Weights of a small mixture-of-experts language model, trained from scratch on English Wikipedia: 2 picks a token, a shared expert of 128 neurons.
Below are experts of layer 2 (counted from 0) of a mixture-of-experts language model. Rows are named router (the router's row for the expert), gate (a neuron's input weights, with its number), up (a neuron's input weights, with its number), down (a neuron's output weights, with its number) and show model dimensions 0-127. Each number is 128 + 24 x the weight over its row's rms, rounded and kept within 0 to 255. Numbers have three digits each.
After each expert's rows: a language model's description of what the expert responds to; "mostly gets" lists some tokens that are sent to it at least half of the time. This comes from a sample of Wikipedia text that the model never trained on.

# expert 47
router:126153148145158103123155154142153118076140149105139145125106141138135131103157139114114104162160118154122106127157134117151116148135073131105135145104111162148149119127110113102116124181100149081175076133121116096115094150111172122121121152128131119130146136120093167104149205131113131114122146141137145155094162147109210151134109160114111140128154148127101150108123099107095148126133
gate3:085109107116155110098127084185080134112156140183148155121149133112101125114128137156136178125120136123132099109149120130114133145115129128124128139100144137152142140124118094123147164126138114119126120129107116089081118124124107134108104125164103103124172154152184176136097134125126127158126109112118149142120116104149095157179108114136121151106111136148119115144124154162212107184096
up3:091169115131111127099103140134144168120131143170113141101149110130141159133104115138093135091152165126119110114151078155123130123142174127109127112092122101141176119152168127157132137113086127137142140111130123110139129176116137093161122119092154130131162135112094208121114152176117155137155143126129152153119094112128117138144111168137118158155175108094167156104131123101154126097094
down3:122095147121130132129125120147161107139076163118112090113141185127123145107111159134099121092145121116125133145141128117144129116111064149126121123154128129135144126103142125166151097124122082121091186166108128120186196132124109162150109173163126158114150125117131116168120143136125128162117111139156132090124126130136191148122160125127138139078111099100123164131150154112135147109167
gate4:102142126140153149107143123125138165108130084101157152150139108121122118066172146122104140165144155111137102109150210102100152136140085119141119149131103159157098134103102155149136190170113140133113122107110113120145125119137110121112163100143121153117115108154148120151159104081101139182150129132110122114123094133138134067089102103145126118133124160132122126111124093170131119137121
up4:145106163147119147137130138129153107112100103116107113151094153111143156176071104118164112070093096139119132148116117125138113123130142123121104117133126116113141150156066118099112112144110130139190179125160164168137125152135131131175118152100166103106106126073077071146129141137118118085148143138146110138147140152099146162151122146145133115132130148112147159140092139108126136128103
down4:135127186118107135138177100152145137137132144128085114129106141130148107124101124150099073147086066122107154126174128110145124138124069132133135089113186160132114095128153144161108148113174124132130142122139137134147157123143112126120129157126117147129113102088155153096100143139142102164125174163150144131151156126095132154143162104155117101101132149120134114111136174100140176120102
gate5:139168122151140123128122114145139146104120185120083119113137139128162132083184122125157160152147131110111102140110132112160148147124150158115144159151106136127124156097122115119133118123085137140116135138117141087085113169118151115138121130171158116131167138102147161158142147115135181143128135138139143113140137141129186167149154108143120148073109072095107145138150140174115190125159
up5:145084105186127128114126122104104094097136091116118150107150105176127123107140115119127106152127185157101117097122112144128124154147142164102129092091179144119118133146111123075118119141116141100132149122123104108089121107150088127150091124132143120120138079166128171130131143152122103135148169160080163144096165133133104137106092165120136167125136161176143146105128117103133133137102
down5:125131140105118110102092071149094106100122134088138166124125107124155141143107087156132114094119101143125168118111129124104161081143085124110101076176158105128135121089158158150118088151170133127136106130110111121149109084113160163092133122137122136116121104103178123102086168143166111135077124139123130129113099115092096128125099126130149081124130154117130132126119104146158132126153
gate6:152106141160106105097119125129138173152124139130167146103137118122130110088125143150088092136093128159131113134125149133107128112138118143133131103078130139147094134091101163182104164104082114159112138121109119134156153140128081113137135082139098063139106144112114076138130139118143170145157149134170120104139115100144116090108097139095136141149126140144155132156116105186142122156094
up6:132108109172140134129120170153121105123142188157105108114132129129098098092131114133140119152116155135110098143148135126181156154127139177119176162108126109147145111110180109122118140084123140113124138132109102116134131162136097112113137097155102114096187157108118145105153123130143134157089114111118144192126157112117163139159147120172132138110127106126105112152151130132128141205106
down6:122112132164131157081117121108133114150127107167123144095123106136159090100094140152131118091077153116157126137128082146108181120115194184140131137111108111140148112162106124149105177137078088156117115136133160136125117146129091095129136097134130132128117140141126120083119071163111110119152089105124127120150104093149100123139148132153110164133117111104126167142137108140128163154115
gate7:131132153109120120138129114092141204132110121142169154081110105159159129156123123120171130148105112130137116060136152123093134117148111124148122124159114144144151153198132143148158128139160163147121106179134178137109112100116150114161128165115122087130154131118121117166109137127090162129144145133123101076150132146132116094144132153131111134120112165163157120099099138130144131104088
up7:114118174137115127132134086125137126125130124109151164135119162145164163138138129115103132112102131130129183141131094145141149148138162146158146121143123112159109180144121114125137125094134092128158083119114157153170152138093125139120086142109197148114086126180120105110089136160105146154116161120146120106129122123115090083146153142118110111100135133122111100153092170078179112125149
down7:114111126132121141122126097148142146123104095128131137131162135153117092098120143136143132133106134135118137088124121148136123132120074134087107183117158143105167104160153085130172174086185179055135123149130107134145170117148109132125154118163137117150135108161142098171120164123112125125143093155139129100115094141134185106113140146132149127157137092128125168149155142143165144122128
What it handles: Lone capital letters beginning paragraphs or acronyms and codes, e.g. Y in Yakshagana, M in Map, WIOA, IGFBP.
mostly gets: "M", "B", "S", "R", "P", "T"

# expert 15
router:095127159091179103168158155146151117125191127097134114141131112150118143131136150147154124128124108152135101129161155115144118119103087147131137130110128170124163155130106111127151162176126109105129139140155129145125138132068163139122142140100110137143172147093108106104178143102144153114145109146145114159143130116127198162112137105117101107086119091108102151143114083151156148127152
gate0:117127134115179123177111132158124089144124173100080103137148077104122136139141114181071134123133132147130130160124094139121151135110151125145170146133157118088154123132135110132121108136148100124086090141130152124077152120121131141151115130158179158124091132130185140155095110093146127094145154128146111127117117122107136150164138091139109166137122133083112169129180120112116112130132
up0:134134134143130108175137103142121181122148098169116167111099146139138117109109127115114103122107090167118159152126166145079142137156143154145158142175135132118134147095157123106162165125109148082147089144080144105179141122139096159134171122132158101134121180111101143158117106133110169159145104098166172131095118097147135146127115120130138128132101109151107107136133109164136141103115
down0:121078157111087138135135135090135128160126123144110141071144106108115111093146104161115108106124141151128149121134157123119115118108104171120149175142152111109140139123136120144173172135106119159151081146127120147117087073161100129139170118132155117132128131123122138130097070098135165123117132145135115151115154138173132144124093116133186138159135145121114175178098147135151117113177
gate1:111135117130176167136165132108175162131150127148147131144158124108107136170113147148097098168150152126153097077159109150149134089126132163107133131111139131096127091130132119092144154097130165112150125125117125173100110184100094158156131116149124097124120147129121139126138074159111159156118103089095136167141144130122147099114105119161152145093096110142151144141086168146127137098133
up1:129167104135116088128073154120101129127115119137129148130120134142139159157054111166111122111143098131132158145131096176142106090153130128150138099142133138115168130138170141141095157102142130135100111128133138106083129112109131098128120166085150124117119168146089122115070155151110095133147151118126106136162106137128092122155114167123100174150104153115148117104103114084154110089148
down1:144136064108148135152139141126094123178150149091145102116139104134181135108138110132066114116135130167112116158112085160195101141144129150121107128104055107080120114124160098127145084096098113131142133147132094170118145119126123137124125122134144111124106139106130168152107183109152093128128117121156131128136094098146140141137103147105129135111099149121148167139122125124161137139114
gate2:125136126107163135144138099159119101112127159162131083141134109110128121169153116122152125142086128175072136145138151175110142163134161079132105127116121133118131159172146091135169149134141159128095134110126157102134138139087103098140130114172106135147174103158140148085126142114181121120165123114137136121151140158109131102121100170099102106111105117153112156169131119125143089149092
up2:113146110081156145130105156139132120150153093118139080183153097138103099143138149106092139141107133115136106122121135090121120126131078144148126143113163140124116105103149135149152178136109093110131154104106117129124145089104129103118119127166162143125172121126103135097129147121132132139139117113144124144169162130121140096113131155181091089116138160169152136094172154082090141180089
down2:083146108157174135112133160132130134148144110116119157123135153133089088111098158132131141095138110094121154125091103118175114135166105138116167154156135112129116126142134172154137129085092112088083105122173121125110111113128107111113112121109148093136141137146083122164096125101133136083155148133111134137112126139116165128100126193156129132082112110135138082074127152106152159111113
gate3:107163132106140132131128136153128130112140100165108114141092104158109117151099129174112100105203108114164106114179128163126112139124113147155127122126161123131113131113132179169144120142115153125123097114115134107139141133172178117089126134178111123132139114088161156092129131155132131149113155087101135129086156131138124154125133143119157136113170089071153129143164159171138116097119
up3:118127157133113141115152139131127156105102133092137160075077134131134128109137131109122123111136170162101155122125097118085133123142128086130136139165122143121089105135146099099137116112131125102140150120176155151108052119092112155137094142104143104125130165158119139175081148106117166099139169131172136090118143126139128130149114108103085139165119159128125109082110155117119102142169
down3:120118130137120121144162141096139117171169106107125181149110153126111127088082095144103096139162126137150097114093111163136114107142087165112119133117100135102126116100109150159129102124120134110126096168135113156134134090138149101148149176153118088113106108136124157091137115123096156150171134161140146132106111094110122118136119145116116102162168074078131179131135123167159147142116
gate4:102130117132133142157140159095105121120142139141077115104146118154139177159141116177091156132122164099125134122147099126092129131146149128109113124127108119108110131078133100150091155130144108150118108093076106161121072096121149105140135113133136178135113162121159145113110103100163134101126128120169128135069135162127126150142107117118091155159161117095086151163155142095128131092149
up4:125155118121135114113135208093115170138107087139066118114128114122186156148155114177099114128165141117113107120129116136119146093154165149113131094156130121097145159136130113137102123126104141147179102130120092161127087121162156163147122130153147132110100157097132122123158095132141092094151134123154106159123162148154100116072098136148131113136154121104130145130139111128130155101117
down4:121100138103117078183130116068108137164132109122130155106104129149162163120110087155110148087133109118146145137152112109108148133112197113157102148137130115113137119124132142117126125118087122172114132100123172158119106117122154125183123103131103098108126156107112120137118122109127100101124145138131119163135160124152090123119141136140114179173140106121145136169138169125142102055111
What it handles: Line breaks and cells in election results tables, plus sports-result words such as vote, runner-up, champion, round, won.
mostly gets: " vote", "unner-up", "|  | Independent", "|  | Labour", " round)", " champion"

# expert 42
router:082131161113142140143159122153159124114155153111082131147120110162133163111167141118139078186133093141108132167156147164160154099133089113122141177126122147114138104116133093138142158127116115117107104137189138162114114124107177119122143122133106125122158171099141123138142153128137140129146115143122131121116105131159200155115086146091116121104128105101095121112155138154102137089154
gate17:108129136145132162066118133131134129060095148122099154141104123158119150129169175090133090144144121114107155161112093165155149097148133225143154126139144122124142114127109098157147165159092124113145123132142132165135116136119181124119139132108148106111116136128156107140140104136113124128109140177128140094087115144133113135164121139147170110094097148103125150122138139118109120101122
up17:131118159168120169126105139139114153089102167116151142149133131137144129144119150116108079141126117135113136150117080146112095135142155185148155095113130094133143111074112093122139172153089111092157157175151125133108127148135182140104171121097166107112125103118124130109119100138119139107124123165108146141075125152148122125181107156159131076093108119121107144099124123121113129101134
down17:142139095147071116096112105130113081116126120120113129154099100100122124122100118132130163138156065109114137133137130101125164137101123117175124052108119125113120110163154120088164137121119140121134168097169121125112132116101112155124102092113116142142148109134202153146150130108136112119135143075122112107149115156076088132125098144126096159156122140142152150139103162149127122146125
gate18:099100097118099107158131119168166136146121177145155143079163159129112125119094108151110131066126161141167155108154104135132140133147149141164088093144167123108167118124163152095119098134145098093138134175135111119124157125096138134118142109093186090145140156128093146138115116114100164122124133170106143140132090102109135140149134124144133115134116133087124155101092129139158127160128
up18:131156151076139130115133139079139100117137102099062127142157130120158146139086095133116142138127156068120142125110091131158140065131132104111150117135139110117127116148133118147162131109157146151124113094113164067099101130124134148127088141100108123151117132103166126122161159171123130158119123133126128112143182124163097105122123131142141161154114196130161129121128118120078126142136
down18:125134123148100148090147144102134118157129134107140122119113096118120133147114115140110131140131162106141141094106110158131133114112165124105107131099113099107087117132124104148103168127102139124121176138132145116137094134138112112142161084138109095103159137111078153117177144112104120144167162098171190150132133107145133159151201163127107153149160104111130088170143091126097111104089
gate19:087129130161111129103105176113102121128130122129095124091191119159132138131194125146133108164107141134130101135179136141118169106196146158143172124152105125108133140135112112102124129152124093143157129132153177166162114115145154144163097128154134110149104118154161119113138137112139115116106100171119144087139089113130114111119096126126160152109092140142140154157071132130135122140133
up19:113114106093103163104129139092078172186092126149134123137123152137182138120125110112137145146101164132125105137144156118117159106159121133140134115174123130106152118143133069129130097156127140109145132130162176145165146104134133135137109110125106101168127101161124170122114145134096117096118175176112115104112102144131139103070068117112155143114128101115108111133152121091153108138130
down19:096118083152157096168112129053128137126128142116119131142121118148118093157125129120125107163104124113092124116130122117123138099104156163106166133131182150102172122090175109112113106112130139121117151103155100090118129116107125112124113121136095095140137088135154131143098119169105134103108129133162127118169139143098110148106139086111146188109136143110138110150144204143151158116128
gate20:153101107133155186121132115162139121117145086113098109141142136147133106110064148129098069136097141114073157143123159151116099127114095116123142126126136131131122125158156126132168144126137150135128133103167146123102161157117185099176101146123137146112149108107161116152113101113131077110161169141137113137145125171148119119135122144096112101131157129105158078162126118129076115119122
up20:177134096124142186154148141138089096103121129096113115147147108155107105129136112146106098166146103125095144127077126139111104124085128107131143123106175137127135101102161132143161158146113134110121095135170161108122137098124185157138185139144127147108141124102159097172147093140112095090111111163134102165120147111146143137128141109122111110171094136125111083132150114147150122122155
down20:173121128139131117077102113100136085129091166144114150081132130131103133089137120109124133087166130097131132147179095144131151129100124153196159125159146090129135130125163131117130117125126119109150066139126143143136120128131116070153122134136120175121154146114116160149159111174145146116114127116121094098120142112155121194148088139135097142123116093171141146111131141108142112104107
gate21:127099135096126132119109078120116148118120132171075135105120135148129112142186136152124154143141177134130130156094101116089168159140132080119104129124167145136140128157123102123149102120145118137115116139111098063098139132144139125114153106138149130190093111125146153087127158146159095125146147105131132084126152127130115138158136139065107123126134147101121157133140099118168143147066
up21:132142118172136087149094148116151158132107089134159128145133131087158100125081106102121107085118145132134078100180180124150098118114106115111134104119082117120147117129136141108107138168123175130154134089130151128134132122144139140180077142098104132143116124126122122160097092139138130127094166115126120142108131167161098118123095126168145145172165146145114096148114114158116141093154
down21:158145181157100151138119121128119120118100122116151128156140149136100111121162150156130084143095127147105133136118134125159131109117148155156105147110124083084125157142136128141146157122116125112088130124174132149088133113109133135092118077095131115102090124102176087163133146148091098125147071139090102133168114126150153093095101135072124161156097121132123120116106146146156153108094
What it handles: Line breaks ending infobox fields or list items, as in Formula or Date lines and See also bullets.
mostly gets: "- Clade", " think", "- Length: ", " fact", "- Clade:", " claim"

# expert 32
router:117133143122189128120156160116135129169183145103099091116083142169115111102134148122161104118155110131145138162134126128129129122142093134136127198118121155109145095152124118101159162154094131092121106130150124139147113129092156105130157143124149140152114132084090134104161123113111171109107104141152131101113105112146196170157086102113099122127135127138115162157136142159097130118136
gate3:118096144133111147097099114142149134114072086137165127120133146121147130109145170093088129156155113143173100100149124105141129106117120140115126128133122139139090160087102138178079107136173147144108111152141120145105146102124146175119138123143121096183115094150141109125137154103115121169161135159090153156140148137151118123095105142126167161129143100106097065116104133142113105106133
up3:137090140157112139144148134112157122121125127112107110124128162106117111119112161136138124123171150120125118123123123153175110153129138127101122097090145111148115131153115136121112111152147098143114108100105108152121108158131129104100120075100120130141089129057131062091183113158132110124122073124075062144126124164089133160117147122147112108120122137176146133140112086137120133157087
down3:143087117108113166136190153114147118149129083134107136108111108099125089123122182115117145151119181124130122102112145139128082117122134106118129124106146162105137094134116111111130151112181119083138130180095120121081147123098149155099128093120108169172125116129148142106133104115147109138094116109084116126116164127120149128127168127126134091119126103119109084119119097103090185110142
gate4:107114118157153189126110081143130124149107086124101115153097141139137166155121133104124148165083138101142145100105148149099125101107128152133154154189087105120130123147123141180151128134124161132136122150123142130088133156138147139134140114099165154092091120111134174141130146150120101150083101156160117130145101118147136121127120180125145101140169162146160145119073118104151110123106
up4:165137131121106093154145164125160116104155164103163131143195105101136113111110096128161097110161108166103122129130127123165126161122122082110126108091153154114142141113141131091091120096116099156149126092126115130134113133124117135129098132166112085139160117170123100104145120119138126075138133100098119119128148147091094147125146080136086161126084115124100119152156135120113136185115
down4:136131090130158104122132130106160118114157145128146171169122118091129130134117151148141170116133086127141124136143144129112144139152126137127114119106128157115131112117101176087106104106145145127133142065142144126093130127086136136117148154142132100135166124124116138093100114122156137101134154085107107081142145172094170089099138083090103088063133091104131084128149165117149148143149
gate5:138153124157164121096119147137091120094130130082127134158088119139122163097151150087128126177178104145124137141135121170100135137121114140075149114128141120107125170161102150194122130126091151155112108113146088066109177129147158121124117122151147116133135143118136089127165118148114147138117159135129159090117183164162106124133127102123140105134123153119119111103142139139138085146152
up5:141146113148141172088125160129110117073133110150123115117073126175135099142138155147160120171133102095125140166140128151142112129132118152105125143099118145117124178132077156126113139074077163134124140128147064115136163132141141133134123126155149108133122121104099095134154088143097154148127161155122147118116154187171123110133127146121113100139112163144126107095120101166118106136149
down5:164090101194077092114130128095132143085130095150128138142153149186118087128167161142111092153118119095112101110135117107140124137147130163128108108080084153144156129169140118128130118074113162124119150140089101124124138110163120094130151121151154094146171135090116114135140140146099106131123141163117143107136129125146114125123103157137105137176080123132130101088118134137128108127117
gate6:137084104133138152128153134141116150165124126131142121102108112175129119132131096086142119148096137131062100105166131124122093132103086125137133139085104139156137104159134129112123137090116170130143090126124151114136113154139119131155103163131086149083155133172107143140084119172113148058123132138151120109101106137141163119148172177134121138122163147150132110143115138125145110091082
up6:144137139121147146147094112115142137146111141060084128099131118113151139098181181102120140185136134163112103120129128118116083145120128106114121121149119145120148155154146115169141146162123120148129157154127103119104116137117151104117138130082137109144052107100137073131162127133121118102125101178144099117099161126145070147116116128118141137111109137120178128116111138138153126140076
down6:133136136147114079128081083126087115130130112180108150134129143140119091139134140146181128096108164123172157136112101090101167138188112141162119092121140116113139145126103142117115165110124111122142131108122123141151116109151119150106159093140147109107111132098132111100119113162144175130151129094096146079158128121138109074141076128117172115164116135165085153131128115144138137121107
gate7:127078129122121121107150150111128088143141114089085145110088158149107134122162145092108103101152110157103141163117098175118156134142145112114115121136116155100130137137140058150113129074134096132165186135110147162142109139070125152118161136113135155152114139124132115062110103125123156099123092141115118144114096129124130142153107107122148081143134105103137142132127143086119139161105
up7:121126111122120127107165112137085108119135196084111113131129141145115127151161202081094128144121122140093159172096102185132179140146141135117149151109135155116090161109130120156162099114131080135088136146109140130127133114109128124142150136163144159111084155194138096125117110098137130130136130141158161128121118140135116157132136106126111100126143082128129122128124126087167114137123
down7:082117165101101179129151109121092117163089123097142160158117124124111135126134084169091121090106113117141141101122172122111144145140172094134102170149135126084181137074112111086086125105145126107157144132159136158107129111104166131135124128081113118118111144156126106113112137123141094104135102148144140155101144105113159172118122124149158120157129134108159129116138134124113144133178
What it handles: Opening quotation marks and parentheses that begin quoted phrases, titles or parenthetical notes, as in "savage, as "attempts, ("Timeline"), and (19 °C).
mostly gets: " \"", " '", " | \"", "^{", ": \"", " \"S"

# expert 37
router:095165158117162090137124133167163106119155142131106119118092091157137122120101116148136127144150107177149133127166135148133143108135085137106187165116122179133162106108111092100121150128095106103128122109136124135097115143067168140131117179141138110120127136115083164115135188098173139121121135129138125147134107135153156159127118117080107155110144128104089134121117106169129144127122
gate3:075137093162095123101128115090132164121128107183129120103111087152130106153161179111141107135158122128148163139153143135146113144097145160113104122091103128158136086152129099116148097089083142095181087111140105128137100104145148104114146114095118151127132104104142138097148122126117120149114112119129116121119161133110145142167139145132154134124109100114092093163104124158134146106062
up3:103137108136104109166131095100145113152112115141163117161135166099131105147116138120087101057110140132148175122144126095140136059168141102109141128101104100104136130118142122166102134129131132135149185115110084128124169113110144130110102174106142086119079126144105136136153125125131126098153104153095130112088120125127120140139156134086103146124160152100133106129114105081112103152135
down3:119109102138059140102116145126129130120145086160160129139129146135116101092151143133169123190166184122129140148130076131136110158114132177144115135173130131122125132127083144183140162148128146109123158110165146122116096108128109143103145094172139128141129127143127106153164123148078171158115141148177110116134152129160140133099125125163124150107134082127116157147106137131128122108104
gate4:172115107113138182159131134076124135150122098070136115105148116153160098089108125124093107151133147130172103108147103132124136101143107114169095158127116135133125138145164112086145154124182093091146147147120070159160104127121121154138103107114110112129123127125149102103119139136138102081150134169120094175121117080166147137098118129127128123105173116140139134159123123139119106103142
up4:107089138158148142134104130132136142096106136087166144092142112161157159099112078146163144091077126120153149122135107107112153165160136142120108137115110129083116194129131097126136127124092114146138182097087112152133093098158112115109083148106111131114144155089130100106095164091101130158131090135109105136144103112090126120147113149143110147156144118112094129127109151146125118146118
down4:107109127178132126159128101100139133171119121126170123187139134151151106149090117137125081143136098153133086122148100120149133141107102090107153115132184107104135089145114153080115105099145094141136101142164137123124164127105099144144158081137145138190146133149151132106112085126123147135097113155153144152109150129127124149117126142123107169177151169136138117135112126125100095123163
gate5:063125129100122150134120121122142115099134152169131159129111109124118141091112105145122137138109133138102107124152114166148156116109123123100125139140186113131178116119135109194121136115157126133141061127109128117139131143095108117121170160132165128105107101073159169122112138169114119163116092107138139132113124164114130126134078158184102134191143130098124154137123147156110115128130
up5:132121095063133158133151134128151142152123143121150119092151143163125107149120114123098130074143146142093160167122115125109080155170132115125151118175161101102152141137142162132114095124130114144176148112139151144118130122126138133138104150153140160142147147092115093095126145120146166132139150159139122118092128140168115132076137139066141127109145102097184136141135141090107167145174
down5:168145129104112120090106128163131121110132174132123090105155106119124122103101077153108129061130121095120129133117151099131083162119082125132168172140133145128105140168122125105151137163143136095166110151132170116125145095117101116124117147163129114127135167143122101117124146150155091172139068173120101091124129126134144103154110125113101136164130099163132116124165164152134142141128
gate6:110076129087147089160148122125105111136140142162143131157124120102129119119141137145122139108114125115153147115137108125162142107135147136177165144160146127153141087111140083115129129128118196129100065117150119121102148160123224122137111110133160130166108141118180130180118142116101112133100125120137132144167134141150145132177114109096130104134114143153100135112148119169138116141125
up6:111082117101099103160097117148131088128112136167123126163106133126076144117103156157134118097092150117168155131130105110150155135157152136139165101146141121144165073134109108135127135120105144126139094112136090108123139157115163112132106137125208132156124106147143132149104160135082118159095154131110125140130172166131124151155137120096088090151158147176130113111144120146118144153123
down6:150171149128138118156139133152078143149113143120184167140120076146126165182125112110120130136146129162124108118117118086099103141136172126145099124115128134139074103138131099099136162122146182125122095119138106153125101109131137095131138110136114145158141104173169121128133133175125105136145120087157115120069105132129110100108126135144115151162108149102153118188137158096135148109152
gate7:137112144102123142131120138095160139151137151168122100141147119158133136107116106141114131089131108151166123143129126136125104084124120095067141160088129141144138146108141131154094132133144151145142134141121164157090162148099140147121099161106139082131154153067122099125146164137160197108148048127105136128148137080174148139135145115097136165149115145147130109137117123162125112131134
up7:142123100138117115108161104129097132121129097149164160120132039136128124146151155113119117159128141124103138119117136088146173103131170149154120116136153131131118089095112121086149133118147139107160102120136145145132162115144101138134138083104116163144071090190164127152160094142154080130112138162137114112086109153099106101149125094120139123143137126118137120157092144093121142102123
down7:137151126120119114092114150140138139136174136162117142103112111128130115123163095178175073148192168152125138122133129121183136104160176125157179135137162103121120155109122127152135120121060142124129113081158147129119119133149137136162144106145167098150125079137146122146153112102114128139127124132139090085118128149164153115124142113131116140134135106131069142104105102151137141154118
What it handles: Measurement units and technical or media words, such as km, mm, miles, radio, aircraft, FM, with suffixes like -ian and -based.
mostly gets: " km", "weight", "AR", " mm", " FM", " radio"

# expert 55
router:101137151122146144110161131153148104143185150133121102126082132162121121074136159136112114134170117111126155132104156119130130110136054132143129213124142163114160123131118097104117168128099138107128099122148124118140175148118140116106147139163151142158127151098111150129139149095120108129088130106141182128121092125136186148136112125128100136127115128135093158129124136175092125130156
gate3:126161093118140136132139180123128086096163158108087129186150108150098125112168138132141098128160107146125119116160131128126136124118073132109100126138126143188167133154145159146155137139108121146137122113132147142101112089097136134115150122137112122093107107111188139091184104070110088129116119112144153132107100132160131141129178140156146086131093117136141139149154113145141143153120
up3:177133165145116121102119123129137107145124087106121125129082162115110133124139171154116095120194145113118056114115110144117109146128122129120094128147153129157122167132092134138132121144137132108151139105114129157174137133147113127123149165156135150138074103127125080144179109150122112188112108122148170161118128086130126105159144111145137147149086093148164132130122121105170116139098
down3:107129124118151110129139170161140198157134146116152119118149139162128143111155137074137129133114146143125073149118109119102118123127117099116074156113194100116113115111155173125137111125131158091121145151145128123123149087120134152136125129128150107103126155092165133118127156110120146100083115142199111091133117109140164105118140120097166132127153178115138154093150175146130136137118
gate4:185148135127135135150137151138172177172178134124141116115097125107130126125157111127148152151151146107121134152100181113156148158142087130154124184148106129130091166108085152106106145110170138113101108106133110127139126157086131140150115134133103108177086112122108109148140108111123119111128150113125107133168089124091156117134138115142140110126121121149067156137154145171108117125080
up4:139133116094125126112154100086067083100117097133070151173149129138140159124089155094124122152155135140100147108158105090107099128100135099110127095138142126130147111165179133174155123157120129134135158115118159145078164129125165129112142116126104148114151119118090140072151122135128136124118088150139113086099164121127137145111129127110116109107143137104155077116114101104132151105137
down4:148120131116142082126175153165130147086141137133120104154141128146147153143107117112134086101131176117120144143169136143131093141114137113077140138132112157168168133132181170151151122172101123138129100127113142125088150154112132118120067172091125125134116117126128120118159133130168134122111155113140125121143170131147160161082140084126123135084151153134147081097106098139133130085150
gate5:138141162137152147150152165125119134131122086139138121077121114148181070109129127128113141135120139080110160123109115100122159122139143149127155123111127166126092126093149139100113128120130119187144151148129122165141138113119089125118134127150104119113140140112057094166120129157126143144124151124190175148135147078108149124157100135171133147139155122177135133130094129081158159119125
up5:167147126132136134145111104145120166125104119131137117121100119098178121091088138087130127127097127115117155135113108157117128122131135136136130129127113152088103109127154124127095062115156090146111140107085116165147167118121123108141108142106115146121126109136098152170086135169142078102129110123137155112151155077113123135152088143148124161123163073153121114117092108055133108091132
down5:148182174142128155113100129101120098140121094126078138127129133147128098135139120123120115144117081144150174139128105154144148085134160128098129131121082153091117122151151126159082159159126111105144103115104146134158119143121097121080170121124116115146137141145147149086163082139103091127142097105118121156113158112117114136127100143134141114159099124156148119175100126054163125122135
gate6:105132129114140146155116169177134132166114142121131132089124137086128084141133110137141147131119152125094117101107145138160171137169103144120130162139146121115120095099102133134128110168145132133115085155145164121134102155129104104125159128151179132171060085163144116164120165131143109142158159128142092112135123097115105138105121152144120116088092178141083158130138145173117142131108
up6:098137106098154138124122155139118141147119151110109164071121135105134103122141140132127152130160155130080119099079114125146198129166110139108127171140132129132108119116088129168150085153133116149112128132159149119153120146129098076112175120138163116127093107143146094147145172125137088128146165118132094108132110147115110140090137150161119133092121170129069142141149155157119150135097
down6:116134126120106158101133120127150089182154146118147135128127160090118108106094106158151106116126117131122077134057099117154156162131118147138107153145167085103112123134138114148107113147130175116093123150147136132162111142130081109126150116124163125157129084139154114135119161111095105124160156124144103104150111115107115158134117178122124115111103178147133167165151175147116146165102
gate7:097128128101139180138117147121149162101113137124147154140105160134115148108112128150104127124109108157156166150139160117153141171120128137114129082151137120150107145148108110144118130097173139140138104145078099149124121107131185137064144143132128163113128147124108123139113123136151088066156157167110085147140093118109153092110149129158111102115128095109161104102115117082146128164166
up7:089103131164125140139116104165133142127136130149104133124154133136151103111150136147093110122094110120124150101096135155152146107141159183135151174163116135088126144107163156135119145129112128116136121143117115140173112121129094132108121133180143137086055101125196149168102139128143112173155157122148145156086120113118110112123144132115142126142145085127070161131117174136111113148106
down7:133129126150178122121076144103122141099124175156122114102097116145134154111137138101124143160158125169119107142170134078107168130126121138120159122138103153159118158131127140152113098113097100144140094147089135141101123115155158141156130139134156150117155197121105134130117113100162169121124102160126107156108127140104160115097153120175139102150124110157156116089108102058148133142139
What it handles: Wiki section markers (==, ===), LaTeX and bracket symbols ($, _{, [), and openers like (born and between before numbers.
mostly gets: " (born ", "_{", " [", " $", " between ", "=="